config.yaml
n_layer: 10
d_model: 224
n_experts: 80
experts_per_token: 4
d_expert: 64
d_shared_expert: 64
activation: "clamped_swiglu"
moe_layers: [0, 2, 4, 6, 8]
router_score: "softmax"
normalize_top_k: true
routed_scale: 1.0
balance_loss: 0.012
balance_bias: false
router_cosine_scale: 10.0
init_std_router: 0.0251
lr_router: 0.00164
vocab_size: 4096
norm: "rmsnorm"
norm_eps: 1e-07
tie_embeddings: false
optimizer: "soap_variant"
lr: 0.00607
beta1: 0.95
beta2: 0.99
grad_clip: 2.0
batch_tokens: 131072
seq_len: 512
train_tokens: 736100000
steps: 5616
dataset: "wikipedia_en"
Below are experts of layer 2 (counted from 0) of a mixture-of-experts language model. Rows are named router (the router's row for the expert), gate (a neuron's input weights, with its number), up (a neuron's input weights, with its number), down (a neuron's output weights, with its number) and show model dimensions 168-223. Each number is 500 + 40 x the weight over its row's rms, rounded and kept within 0 to 999. Numbers have three digits each.
After each expert's rows: "comes before" lists some tokens at least twice as common just after its tokens as in all text; "gets" lists some tokens that make up at least twice as much of what it gets as of all text. This comes from a sample of Wikipedia text that the model never trained on. Tokens count by the router's weight.

# expert 28
router:527478456499522486589535491529515594476496471512505506527447465491513470475463515506474459526467494486507535559502424471502484511525498493534386522507459506534549509517
gate0:474509502524526540516502464460440516499427585520503491518536488493497474542486496525485429522414464490502522531503472526517499521537382540507520484474501548491429458480
up0:444534566466497592506416493472510521550521507517517462501547451425556526514486444504519540505543517441555516493557455501511558469553454414499526559506520516508481461515
down0:462507554410520556493521540506551484491440520509507467461564421452610480510482481491465571508494468410490526557413421445514427491509490481532540522509512588489539500460
gate1:458527497455529516488456521533545551528474531505547508505476523510521483465438567484469550562473479402523493498543509509460484583535589520509453485512577470548514460472
up1:495480507473503491495495438533484557475493581533459475491488523440486503458497471497507497444538446456481465509399569592504554507390536522493482537564564524446522490513
down1:535539520510463518490551491511553552502479485472480494458491506450524445520575489486502581484564539582421536451478498524444467438476528461480532475539470528534524508487
gate2:508512478454443506505421487553467520495490506493522525492523522466493469547403518483485487439538457529509492503492533444471490466484468498484495482497541424494561543512
up2:432459499493478433496581488545510506513463464518516462574539464534560507526544502581436455490550465493537494507538502513524565524549487503462504506501527520476571492547
down2:523537524525500514452487435493476562467542482462459489435458557505456477523528524488515522486544464575505528510487421525573475499516535505539474482549531509448534542469
gate3:516512487424433494474529548540535535393488412435483467556467519506536560416485461477455521516543545501490469482475484505436510494520571503486546436538520494499558521443
up3:514455525477460535523509515507493505568448474510489500533526490572565406486509565541411437566457493546564491499467469534509523538498489528602521501480432438508488548593
down3:522535512468424477465476499460517530468483569503503399557500520612477466516480505502480444432484498483548523492481484441430554472459554535547575522525475537463487482505
gate4:525457469464497541525493490510443538444513528489451470447512519553531488520462526551500531497468498488510454464477455516462477535521503470535553478494489471465449547491
up4:497535471516529513504528626447540528492499460480486484493449481543516419522495532469487476518544535490543445493501485529422513453471448493491536520338454489481490493565
down4:494561505452547454476489476494559528427458480438530505497499458488419465538473546442410517574465433536489467483498516459586513488565515438521509482471468478479514466458
gate5:532488515548478527563482492496497438525512517484491560500459534449451434440483611540568518519483438515463525524522513440583477489418522463548430439485492463520499522544
up5:569493485505560553507489484466515552470530560527564588474438551444531487422492533508427487520516524462530530491503510476511569462539494465510565553506480486516490491592
down5:510559564468539460475454490466500456447545416458504544474387447515447527505464543570464445473481440447500538449493524437559511440485558548499564476523476518588522473511
gate6:533497515480505522538522557512452497502574498460450487480499498605451518533540534464421442498463539517537494483448495558529559476615492505461567466512538472501521511404
up6:462512544515525497538496519539529504547506485478511516554545497454457520556484403461509430497546502539553540547567515503520562479611521522516505512504479477518493550444
down6:553478518470424475520546534595502398491584471483453513548465504520498460505535481491478462474488549491539511509497497447488500457496537467464469564464517523567509522537
gate7:521492517497516511489487567489521510495445517498538541546452515507495500538541518555429504507436467510503496491459460488516495517403565440514499514495521527525565475579
up7:504439547447524423458545486489531498509434484568427443477566498514471537504439419513510523516435556537453521450531491457488478481538463535506463484480418496464470498481
down7:500445499564499437437546530580530526516490521508467465517491452524466539470439495424447506485448475499496500495486562450501504490493538440525549480475479564534464568532
comes before: " of", " |", " was", "N", " he", " is"
gets: "%", "ing", " \"", "–", " who", " one"

# expert 58
router:480512501527597413481520504450440481488481480517514505505532532492497473507508442452535483450454475544554515548500550458505497464560481455529512510500536468515515451517
gate2:559531484470568491421454516533437508510518582503532459444511521501442505472411414545524515447492511516483521485522586453477497547482449546456552533516480457459486438507
up2:489491425435532486512560501457550479522523504471522501554454442593509508477544523533460446497525459563444457540502507532516522426502486459428542498450530528468563463534
down2:465504494457424517442496476513558570531514487475490566462483518454481540492588522470538503507511496476607499446507445523560497519517446490527534482472518435489512551451
gate3:433530474522435466436449514498529464464476532552518553616463526510526529484466442425462460431578535498556465547513553473445514398519546482508479425480453480518483504488
up3:508475567458434497544403479496467534508487516526553503562616503489521477451591536518449499562442484537513413409469494480495541482500448472535498486497491461503465468529
down3:555505455523497475498452530437587541451512532429481459538585535500519470462548524493537542460476552454520566559489452557444493528405529479485471518500483559500451453493
gate4:512477442556528497536532546504485540418516517489466505546504535551529542462486531601457521569484447440540519518518541461521469537527568500470498534528545459477473511511
up4:458542466472528565485467619432556469539470491508483472431462501446399503560538497423516601506529524532549484499582531462425491463487488524501533539431495574542467526544
down4:478517519478498514512532548510527544481443495476509524510539512508513521468460518552467508456518566509504512464478434567489507495525529479481505505489466531554566491493
gate5:538505430571460537514447480460551526557573479514504537493449551465500459524561520540548565474541462465558484545541504451498531515488547462544511499522526480477411507527
up5:554443558492516540468436527466425466492473430531536559462474492482469496525492511473391504551488467493551479426474514468566515478493517439431479511514501489498501552580
down5:517497527545456478520432488537474403462522487434482544538414497492476516484472485568456464436469522451494477458455518451550546505495522489484543530503548555513508524522
gate6:541453493535476527514490531528533523498550531446510538463492568574491497466540499508454512440480510516471442445472481460499555493614493466475592457528538461479521544542
up6:508520509560500519494536541486507476532549490496479500483460512445462469529517424475499503526495549576459531517522513463531485568488560533423509512499436454477505464503
down6:551458510497492522485498563498536492482510506483479587495439543494559474476596535495510572544500509555499468498546537423458455449413524481513510500526485557524515476458
gate7:456503535495487477404497573539511461483526469526542480483473548446441437616504538540420449496442484516462480525489391470420511602450450489528469499464511522520541451530
up7:483434533502520454432510456497525460539504546509420462479499473483537504485485472501460456537438484485398532430572468500493418495495452498471475468517564478515454508507
down7:491486537531497456434528467451525487505475491441512481508498495589420511538533611429506483516418454504458467552449544496520513499491446445536497489488431543521446542507
gate8:534505533521532520458467465533457489511460498429467517488528519522527492460463487519531523546527494480499541528558482487581480454472533418410497506526458431494558446468
up8:449561512529476434502499464551463477548539469417520453425543507458522571499510433520462371521478427454504472507502500511472511520505554490498404524477509486488527432464
down8:522403457511450564465531497540496475576467487505492495518535467477438525437513508508556448556474544542569452517455514436492499564493487534458508530542572578475539465486
gate9:477485491475457540516501556497506422587487492469495558451561479519535572501443494468558509477551519458481484519492504491501502533560509494569511518485459512534502522470
up9:443529526504484537511476469468560534500475557475447521548544481506497530527519553492512415545540399513533530479476489472500491587533457479517513520558531515509507500567
down9:550469484527488483494491447498458498505474560495492500553498472513533495472494490459467450486506485481494546467553478514588478527521520544538508540467490448503505521443
comes before: " a", " the", " and", " an", " which", " been"
gets: ",", " was", " is", " were", " are", ";"

# expert 9
router:543485465388537336455515498466507347493539482498479495520488508362508598504525484500456560482472537481555529484498530483461543481476477572499505518485501456557529553455
gate11:421381537491498514487489440535467523471535458580497527515543481433482512460508544510503504502490484587490561506496540485484402527515478479494567495527509515417518463482
up11:462526548463544472575470438458502545426581560479483462514407491449515497507480486446429471489483529556511512446486513516520520481565446493463508570499525521503451503465
down11:471542579532493527518431538534486593530550511475515491519489533454489469515528544509486466483463491542501503501524541472440460557513527566528541503456490509568482497491
gate12:501462478508491487494581498441561451510519528483502575498443468465575505565507511475512443556444449518387484575480507476446564518460506517523498566515571453509517539491
up12:511430510483515436493442555475478516513525486499474476483434457541485495539427452527414491537500477534566470472474535509531525542500440558452468518528569488529522461524
down12:479541519505490528488550458477549416490516451543503429493513492531507483564508476517501497502459490511550485520470567458486468534528517476477496485575513484540495516530
gate13:557455462548472435473544484508502589454506522499538476508479519446510450498497518559485466422566470490416502598503497453519478508557447504541466507425501378489509498483
up13:501456514462509487558497535435511492513541501456470501468504491541503436457470522488485536583490435541546451498415486566520469444620518543510463493485429491531494574477
down13:554451522454503494463530558512528482505584488494544479480511434495526536452479585463496535495499490542543541454406431504565530529534530522464556509559552540534460496465
gate14:485502531459512500520481507462546531503440527534539536560571512518446546510478429472558485539419590559495486519504479486470505441514486514554559532540481510556450534474
up14:501519483457466500507521471513500536451512447481426553469494539535483477504496423476480509461456558495481481373505512513524490496546495489524447511518544497485496511500
down14:513498432400516493449448451526462516389474528576482551483500508478524483598476445530520505484470487491471494530480509467564567499523487471582492551576509518543479559446
gate15:488472494498515389496367537488530520570545514458483528503501543487486483516581532490522488520576484543504547481497582450494432486565501533495495541512524524482501510483
up15:382520484439512447533475496413469496491465535496496456481482561513450558586515413525534505552448479498578469492491505504495532514519535514541497455438494495481459507544
down15:523450481473487512583517466489511427570406493492475508530510513519503417494540470535508595498587531548456526466540443474486481498521444531524498552508521494509464462474
gate16:414473485462493519546456535378456469429511563513484481508545553458551578473557555511480554491455514476536545489454464477529537530502448490458533514505473488524439515500
up16:444533464528490500460546513514539533451500461504502474446550480486486501609527555521503485514454458579500511482531514490446385479464437532461411442465499492554539521485
down16:469500461483475476514436507488569465470510511433490495517526521437526470489518502506435532553496486452527544483545466463433508521519550472495505556502540432492552417519
gate17:503451511513513496521610525443461519484461507443522534491479444512520473508408422431504517489430481497546533470544463520544487475511478548583471463453473510602542481444
up17:404448566487512485498489457545426506456488484526477515522458424467496506513472532501431516484553548504497495463453443482508568554497544576509566521431580450447549475548
down17:543488483492485438528510561572527455528476444511455533522515567513497431433456412474514477539527454487507497566428443514566511517492393532522472543505530482563548481509
gate18:466473575480537574491521535455485468491545465518474502513519491519526524514469501504562532457534517515518507517496520520493525531550496494600461489533501466504512551511
up18:505492460485492459460443523457521471477560482531536408438517510463479465463453458481480484433448434520506485486499499485470405592487430569499524482456558467473540433430
down18:585527603543495538469502504436482491580515533549491499501519456470523499495557501520462493568543544530459582543478560535529475527531457543506406465520513442560480525502
comes before: " ", "\n", " (", " W", " S", " —"
gets: " |", " for", ";", "er", " from", " was"

# expert 0
router:480463537453488447423537489496526377493456515520446508462598498495552504522471481484519486562514487533574481585478511605540528464513418507554461451482513519535509527536
gate2:492465446536505504523443466598469535526539563535494445471576495460479496486479510450472454472513479521498450504581535435496477533538440528559562514511561514436493571510
up2:504506521478485453452522508497548524549491534490523509541492466546538540511504521453457501437493451555498476544519491509517562433521521498502464531417556453472472463482
down2:474476481463366504404491452514561508565470559506494531439530517492475492497463589483558521485560463517507496432440479581497586549549521483524462463456524524448457504429
gate3:459546452488467502538469501474501469476456503509539601516480460550508574533499449453450450570530518431519511490502469465501449563453575566527503467538558483571449514465
up3:492464495533487543541497482425530475530508550519526512508534507493595464435551527501496525551459504513528404518500537492466496526539471498543489564460456433462463498495
down3:497536429442502472493506511426517549520503451435441374520439517565499529533520540417491438513519506471512489419514436481389499456493536521548536533489488526461450470486
gate4:510496472488524581439476557558542511424502561528528529556496529523531558525467469525470554440486457506470590547554501551454494476502471509490493514510477477467494497503
up4:457515458554546453483463505492579550476434471488480404443486486505534500584497507517533581521549525535505484480505415425469501446442476576463498587437454505480516492491
down4:459504483578552502512622510450562519521548542449458499471490539442463428508502521464465551448472462556490476465472538518456502472490539488516527476531476505535556534446
gate5:433476547538439462473435429447548486524516556446477527512420455470420526504544561514552489471487517497522421418431527489559490561490517477488541492510517419494470502483
up5:594509525517512523524491513485435494489536517508489569473461464490557444541487515600392549521547460448509523480523557448559476412539588405458525461544528498506445442552
down5:518557477471518508548421481462479502542531537463559612605479474567498531490550401499512426453459527505463495440503494435528513484496459503495551456493500495552475454496
gate6:503570510504431533470515509546554525453504547488470459449431514566442496504626478509462488546460492457504540474453506586581488449526527483490527489522575476524519508469
up6:489570546536512530485428484536539516443493478508524513459484479429483510542529453444449511566575460509563525585522552485546494567529558476463527530508418465511508456484
down6:491541550507434498458523459502610443438462505531516466561443471517483501480569474455484524506452430461458429522505449424508419523514523441487514508509437528491499494507
gate7:476492586508543489526493622447546455467519477511532522531521542467498528628551534445462446495465487510511523492485465525464470562430511446492585446581446517541537497556
up7:531489521465537471386506512503444486469493520551431454480536506415518488517515474521521422529476477472541516467531463467470467479550404496431521423510479476457446507416
down7:544426465568564503503547469507541522455536484495469586492522490523404575531488481541462477434462535436469496454504483453538486494458467530496500487540455510467463552513
gate8:469467534518531494500542470525534520492412505459410420442525535474505550509481451552535561466504496449472546534483528492546549459453538436450502510478527525428465509478
up8:519554509528518540508482464491501463404611472482521469454561544523473503533509486476455483533490473528481519545520570539507528453448496526447413526552495519516555503541
down8:446472459503494544505497468493534545487502514507553440470499552512422464466484510481545438446423559485555525580475421454544518486468478519516498552596495542501506487487
gate9:479445507478481553457518468511521502559483500513540540475495525488508559468447563449487530513532489515480421543548526480518493551578532500517483475554498479484451504549
up9:416546506506560548593477526494513528448492484488443474421515513487549644486518516553507468483488487514543561492545459469432489601477462519505479519546573546528518440584
down9:482440552485596470485513489532500471512476484445486531517433457501575486486491562510565459532557427486483514491513545469564401513421556503456480558527466466474446537466
comes before: "–", ",", ")", " |", ".", "),"
gets: " (", "0", "th", "6", "8", "5"

# expert 12
router:483447502492496518458534501519524415490536496499508498531493494526533562526469472501614524478526524503512484503511529416433481549520475499474511411447529510462510480516
gate12:503515461490412544466550474511491477539531526538531541486485593487495502489471460529529474513512429518457465554538493437498481487521499578520519564468504471517523545565
up12:558485482472550486434449520492520534505522492508468452445478465542497492501509510452449508481472554447479519551435474509467435477465466525477453489441550429544504425495
down12:493546566454545483473476527485480510486480452564524520515463558520520458588492456519575531592469536570493510489479552493453495480529487472490501468496492503483566566488
gate13:470551466516444488524485469529473523491552507480561564482479534529535439510546517524536508525547550507437500478408481556498494512499490512544477501504489392553409501527
up13:534507515521529493510504527498475476466464538552453474526476464605515460549534553487429521456528445550528448573539508450507461501539398513475506437539493506508521520499
down13:549560521469470503504508522513515496482606486507510534396413504477521510501496566549464464498459534511547491411586540550568456487499522505461490584433414510543532532437
gate14:407568518456550517486538490507513506489442540492596519537578528497519533525463416512530503513466550419454520477566479450500554504511504559478499468544466545485487544476
up14:517493483438557502525526498530545566500464487539379500526423471526435427462501483554501488515420448512431517460541534445511567486587526527537497570516467476555452520528
down14:469478447537504479489486436472451534474457519530507552503495540460468492527472449493488452440520457531468502487485528554480440492541521508483504496513547609424532495477
gate15:453438516560548406564491474496524541548578504497460533476485608522510505579591469550511480494519491581508502444460549471520457450528456519500498522463539466495522498508
up15:425540498512532502494550528450471481409526480457536513525458508524458503502503472564485509487433503412584536492486459459506489461545514473501455489539452490468486535510
down15:509476486454529543564544461454490463554511432479456508445513478508437475559522503527507552507566549529537521518537494502556469460560444547556513499469512450560494497490
gate16:416518469477560504501485458468497434482506501502547402426467472470484508583481525548470575427456507498477589507509540484551516550545448499585447510521482553473542498457
up16:384577446479539525475460491519521551446466514495486530469499519488476467524500496500428550520470530560481464509531536444503490498480375538459501513530512498492503472521
down16:496493475504498478561582501452480506448458488388498451482508522506544547494521555481456521514465503485486431481544507511502454468442531483541478520443475465483480539539
gate17:506422486518468508475520455483590466502442452428537469579507458483520534499505446501479505504490585522469497508494490438489510478513488499552482522486533521572435444515
up17:470517527456513495601470451513437526435471546547463568491570423462459525526447524478452525569460526521492453455515450506502539531461470518500598470471485457455547469502
down17:537504465476451553560469502561415498491453402431488430537473561545577448483544491488519437482514534503535499470458554483536493555439519571513484504482483436559582539524
gate18:508517534474429479499572499452508474438567533462509450468537503450595521515512514431556531523442447530527511503511534504504496496523510470487506504447501492516527502540
up18:545520490502493485464503529484533518456526498531504443527504509500436480501438523520479493478493450503485526478411544481504465558517389510504542457518548512426535493510
down18:483460556501474547473483548483451468600532521492546528478531476457503492524495484496490529504452474570461468541492483537587513557511455617534458545539541530565446502448
gate19:511500464506596570484476579573445539454523519459499438432440452510517464518512461431523435472539480522540469546368449516510543420475506458510482484546539565482558406478
up19:508494545537462512476518491505493481425491480481445430545522483558502547528416524529459473527528540488495506500544454499472552519544491451470463488478439478493518488526
down19:525435553496499504434542501583486554478459432480505534538541465548487451477541434521469572475503503574522519472579511490545473502519472489519548491470461480575497582458
comes before: " of", ",", " and", " in", " (", " for"
gets: ":", " f", "er", "f", "ion", " F"

# expert 46
router:488535506590464588609521506481499558486491475454474497456455496475454397442460547507557493514539512518458474480572538432421500503518555466491447371488481514515509520489
gate0:472404561448558506510491470504499497551485473512476501474543496445450503554448543458571500458444486532517547365485483596469538533489496533543536463448522518520511409510
up0:513572477459549531459495467472476486525442507516501489482479542544525612513534394467516542455524513406507487579537460528458538490502494432545499516427504526466479459474
down0:534516527436517485458532512440494485483501472569478516399514503468580479413522464510600465531482495493490482554492461485515516506478464480514522498520552525479508532567
gate1:562538466514550519541522465447452538494576505516557476524483483497451478444398482575468564501473535502463491516520527489472474582540548493442467485532543555547570456425
up1:545544507490534488408521473536457506477562595504504437545504547519433536437518425516506502509481399483466438508455547447534544547454442523534480510499547521481533487478
down1:458540458478539526535551520474497486538452450501493431499466477504527500493450560482563526409562516496469536507495475557454536489583481487432578487468485496531530469480
gate2:552481527424480546519499560600503465469510579557507483457491481477494469465454490377497445479564519519533498515562541410483469432475482465464507507533507470508514486474
up2:490471487456502467527436514517472526559512473543474522547482454506599485462526539464472417493534484532465485512524551442576548492462533500452475543433604504515458468521
down2:484578534483407469480451511523490474572534490499547505473434499516523532523504542492517568488542540524595492543473488519545527523466480531536502520503541433498515528444
gate3:504558550552458466513530467518518443521482459509490522516479535467497577434465496481504448474486502550501475468510546503418469493456541476567426488506540479581471451419
up3:530504485454534573491438493431454465537486516505447567477508480518592506499554578471429510513498485505504441449530489519460517526499490496564453489538480465504460521583
down3:490519447510509512451554501449496509437505551497437449527551501461490511506530540523463459523583482447532598484514547483501536515448536482566532467484507510473462462587
gate4:530489497555492553476503588482445558468578525462477481554530515498519549475504504519478495464407521459502473512531487448501485504503550532467490504509418479493474475560
up4:525495455482558582516423593462538439474458435541507464489476438467526469523452487497520568437511484519483444573475467492520537409460477543529495484418507436435526536511
down4:472526473552548517466464521432523438561497548503446508444556575501497515507460485510454484484485499552469481520510481504491461488495463479582537513558528511583502434455
gate5:520538550563432520501537495450531510477521589443453574512483469452497453491565550482561479530496461571514464494550496495562497462466550445517474473481505552530451582525
up5:593523426525507485488435478512490574517507538465524540450533519472478520526469505505460518507498546420496518473514530489508443513489544409523493522516449483546511484566
down5:548545557527537460535466516546522449521540487491510512477412416489464500493517504546482524511463459420503463478490522449575493437469575534448504491486525557530464511489
gate6:488500515573529560450535516468462551381563491452482537406490513522475460526534559521414505486505422525528471492477582524529558499565446485451518448525548439494496525445
up6:492531500528545518476428490449466482486530494522511508530504573445476487514501474460538430569515412539515496541532475447472392527526570535496497488523471478488543449490
down6:485553517506470520495549514502534449448470518513467506433454521461503456487482505475527486518527522494493534478448460356420516491501474523433448491523511491558523466513
gate7:501568491527541440497517558552526490481537473513490500535490490458520482589555521450449438487414442467547463549514405491495497512448483489480526479465534520516540492577
up7:499442578494483453416465485507452427488461585489436444546541519426510529485543462460429490506484467548501486486517565517413461426488499519484481503461528475500408484477
down7:571462473460470561505488535511455514552551528534456477485585551566442560533498554481524529452464490540468485511517516514533560383503524479493507485503526524471473573529
comes before: "|", "-", "=", "==", "===", "S"
gets: "\n", "==", "on", " such", " organ", "ad"

# expert 65
router:516490516489547422445477537513502510457487538503520466443461526536392381493473567486515480482587477530415565485500474405518504537555521501516466469492549529450489482537
gate2:508471461490487519525487508604457498524502577538512465478493546418572521548406508476507422483554400482515471519544535489515473493513487549465546437539577510466462514488
up2:486515537469443427471543480522435560514563501502475495493510469517507412455559553465462453490563500551477461465442453501556510493508443550502464545470541532507545497554
down2:499478463545393481504526499538505568490504507455567519428499546443471470500513578446484473418558516532536500449465459501528591582478517538573531492497495453492471522434
gate3:477465476483487502490425471513532532505411503497542510492537530463509534502508488456487490513478550568508448551485447546500444479427498527537481503511533449585544517423
up3:486473531491516493508495510506519477495462456501538481580555461504477476448602470539407474484411443448534488526602500516536487504497495508588475535535451404516452479540
down3:495495499408510481574484546441462513517488555512520515558563467575536557500508598480489524510518499527531547518483497495419475418478576451466470549486485498531405531461
gate4:479469480471545562465493503492480525522515441524547482486542463564504589438489502561537505449452432465474489556601502439469510493483502485551509526497504481527457517494
up4:521553415507596505501512544465532477537505519502460472458449530537477499492511391471559514493536500550528488496452549532471458407488567522476554502451486521490463497484
down4:475528566501485496489463482517455520484512522471439586472509509534555411526445532462516519524525484531511498439402445527502521486544547449514570527514509449479500488533
gate5:537504519543499503481436517494541504494558539491523495475427506496494486490561541503541537474462460449509500472480492495486533480411490461537485529545480538557490530590
up5:558459526550506476494410530507488498550547451485522494426532451459519542507467479544421486530554474477543495477525487465527528464517524499468501553498536474502524489654
down5:537538501518501600487398548487484489473548475487550527527425528468480572491542412544473494518493525423482444502455521463535519552472484462527541468490447512519526585473
gate6:507528465546497506417555529503519458366571529516446465458401528554492441506540512498475516499537502463437475499519485465496522501538535496511448489530475439468568553459
up6:447505570580540470466474551464433493507441495537537468494475586488485494588517446454469399469569516499507548576499510508546420519597533527491535513483471463524491464492
down6:501561507468495490497536576479484425543541354539555538458551563473498491497584474484463524533496497514473443489492543432488455431480507438476437531498466575469592457458
gate7:521477495493534454448507595430477457473439489469524601531492456511521441567506526517432467480440506472531512503536465458525429525440501437468514501498445485463558484569
up7:521524562494512480429479512478464502513466499478459496491561542468523561438465493607519458469439521528416492480490494461463519468493375456476543495536509474501430452490
down7:485439538562454516459593489545451514582520574505529502501465483512403528498487567483458476486488541536462421530462475448531524501480466503497489460515457575493455526510
gate8:520526548579575501511451472565465447510459565536469489504521629449485517526482539514498605390586558469486542539430536507509518498488485449437487515511489534479479465492
up8:516529511525486505485491451489520469520557399486552420452531543466521545497533460448502453545493493484448542455432466515507583495513506427522412462536494533525519513577
down8:544475416528448530530501559502528494475447465569517471531449491538449533516497493461440452522536505536638480513534536523500478501502603495524520546490548591517506499487
gate9:496498542462412491397494492496504455558486570500486533499551498544507483492409510373552486558538507525504489525477514474518517524510470467499477538482439545524534512531
up9:420463494492497528486456533486537557455533429462482488511421536466453509524511496504498442552534437480520568493512528454530519524567493508514449481544500406500505451551
down9:416482525510481477489449445520479527471539477515528551521432516454549489522485465561519441486558469561493558524476499496592437524512546477512506530483456528500529459497
comes before: " the", " a", "|", " his", " an", " its"
gets: " in", " and", " by", " on", " with", " at"

# expert 31
router:537497416403483493470470501498486411480495517544488475474509557482510450453519507493597438502476494500611517495478548516510474496493510533510464489555494534515526550423
gate2:502497453510476454503432491560486533465435599583510483489517489506482485546467522539514489433514484545540487444512519515510496482550467560494525434561523467507476551503
up2:529512524526565476458465507494534471485484436575581496559496475547603519522527557459480389497497463536519467512474506532521524447516493559464439558426560518492451485547
down2:511482462467432466438532480511514515495386429467522485513516477507490441488531497498596498479610539500486552399430500556480485519567475506532525470501540475493537478513
gate3:544524578547482493480478505473545449412515541495515562514430458552519554452487451435507476483544501516540508481500505549476450493498485513531481495554504474524546479452
up3:514411518468488494491475513449524479506467551564431500537535477504568460432581489509490411543450519520561476510527477485496486443473476438577492481483493477478477561506
down3:551419458479489486437485551463486514490547538510546424567497458484501530502475539468493526498496537471504540526562479478524501507465521507536528518466506441520440413537
gate4:481564487493542562495489513533508521464528489542530526517470574500513521467497496564484513517514483467491564573479589514445572541543505508530575449517458504494528502489
up4:522549469458504469535478592449522448524524414519439487545459430563487379454517429455527525512482473483532517552486493512408516393501429487448499529459498551461501456521
down4:490579483473530487493474480460458506480456469540519534461484549461510425506459521429478472476486499563517445464564446527523441490496526447524508425541503421547503493463
gate5:467484489531419538468472487454507509550476464490464458495435467490510504475567497512525484456446537482540530523429474580536483507523517496538539481574506508542473578490
up5:535505493528511467494440489502471524506520497473544594444538525555519524566513517449395544564474507517474512479498553450464461473507481450481474530528487543538500496556
down5:505509541505621445493447559469548443534518548478467574485419477488476501528440514558431501532465518544504538508482506403517527457518500489528557557511471493506508514485
gate6:464476459515472490482532515515499474462488491524493507469427485523434470553578468562481529498426507503529464467499484481496493544557552522449487533547543465487547574474
up6:431483491506552525446448534556416485539484500496504554559506533462497534547505459473504506537501497523521549511451483521581450497498510483479508442469429520478466474531
down6:474544475511541556439552559488516419485478503528494534522460432437513472545569551483468510476523493547497482534470508453444491507494507417477469534463475554464447506427
gate7:509557526496569463546472536451508463504502534497485603522526503476493455474457516447502445509475446471545487506507457458489489556465456428475508425464479484505550469580
up7:530534516505523430424527508535549459567513538513447499491519578456483497495451523530467455488483557517436429517555494537447493552492443536399390508558461502488473498554
down7:484439536519507594492558544577527515542495450427530502514519483538472566510468538457513504490464543472469468508523512441499550415436503495490463549469484528490488576476
gate8:512572502476554502523567412455515434509542544482460476459507532492517603519534478572462544480566486462502504493497521543522488490515507518451507481483457562415504430510
up8:476594524541505493550476462505482506500594474561573419479491484532506500510580503501488455550488459504492586541483516475476515502488470514485515573532501556483487482513
down8:496473594518465554530549502495496538515505451484487446534417497557447461494590507540510457537469525499513501570500503479438577523469503476516495579559549485445510482573
gate9:424447529495485545511521551532483452498519590531474496447553498466513498454461497485505495491513479524544506580493518453567471494515514473503486549533513460475480537510
up9:447561521574564545563459529505563506451541526519460489529554518512555529551475516549484501525529419497520515535512476467488495535509496452550502510546459522474499499544
down9:449435506504501491453525515464452585495505461445507541559461451530510538463453518502535465440542476490585449440476568509603412478482579452437430505587476555441441493475
comes before: " of", ",", " and", " was", " in", " is"
gets: " |", "on", "-", "ure", " be", " s"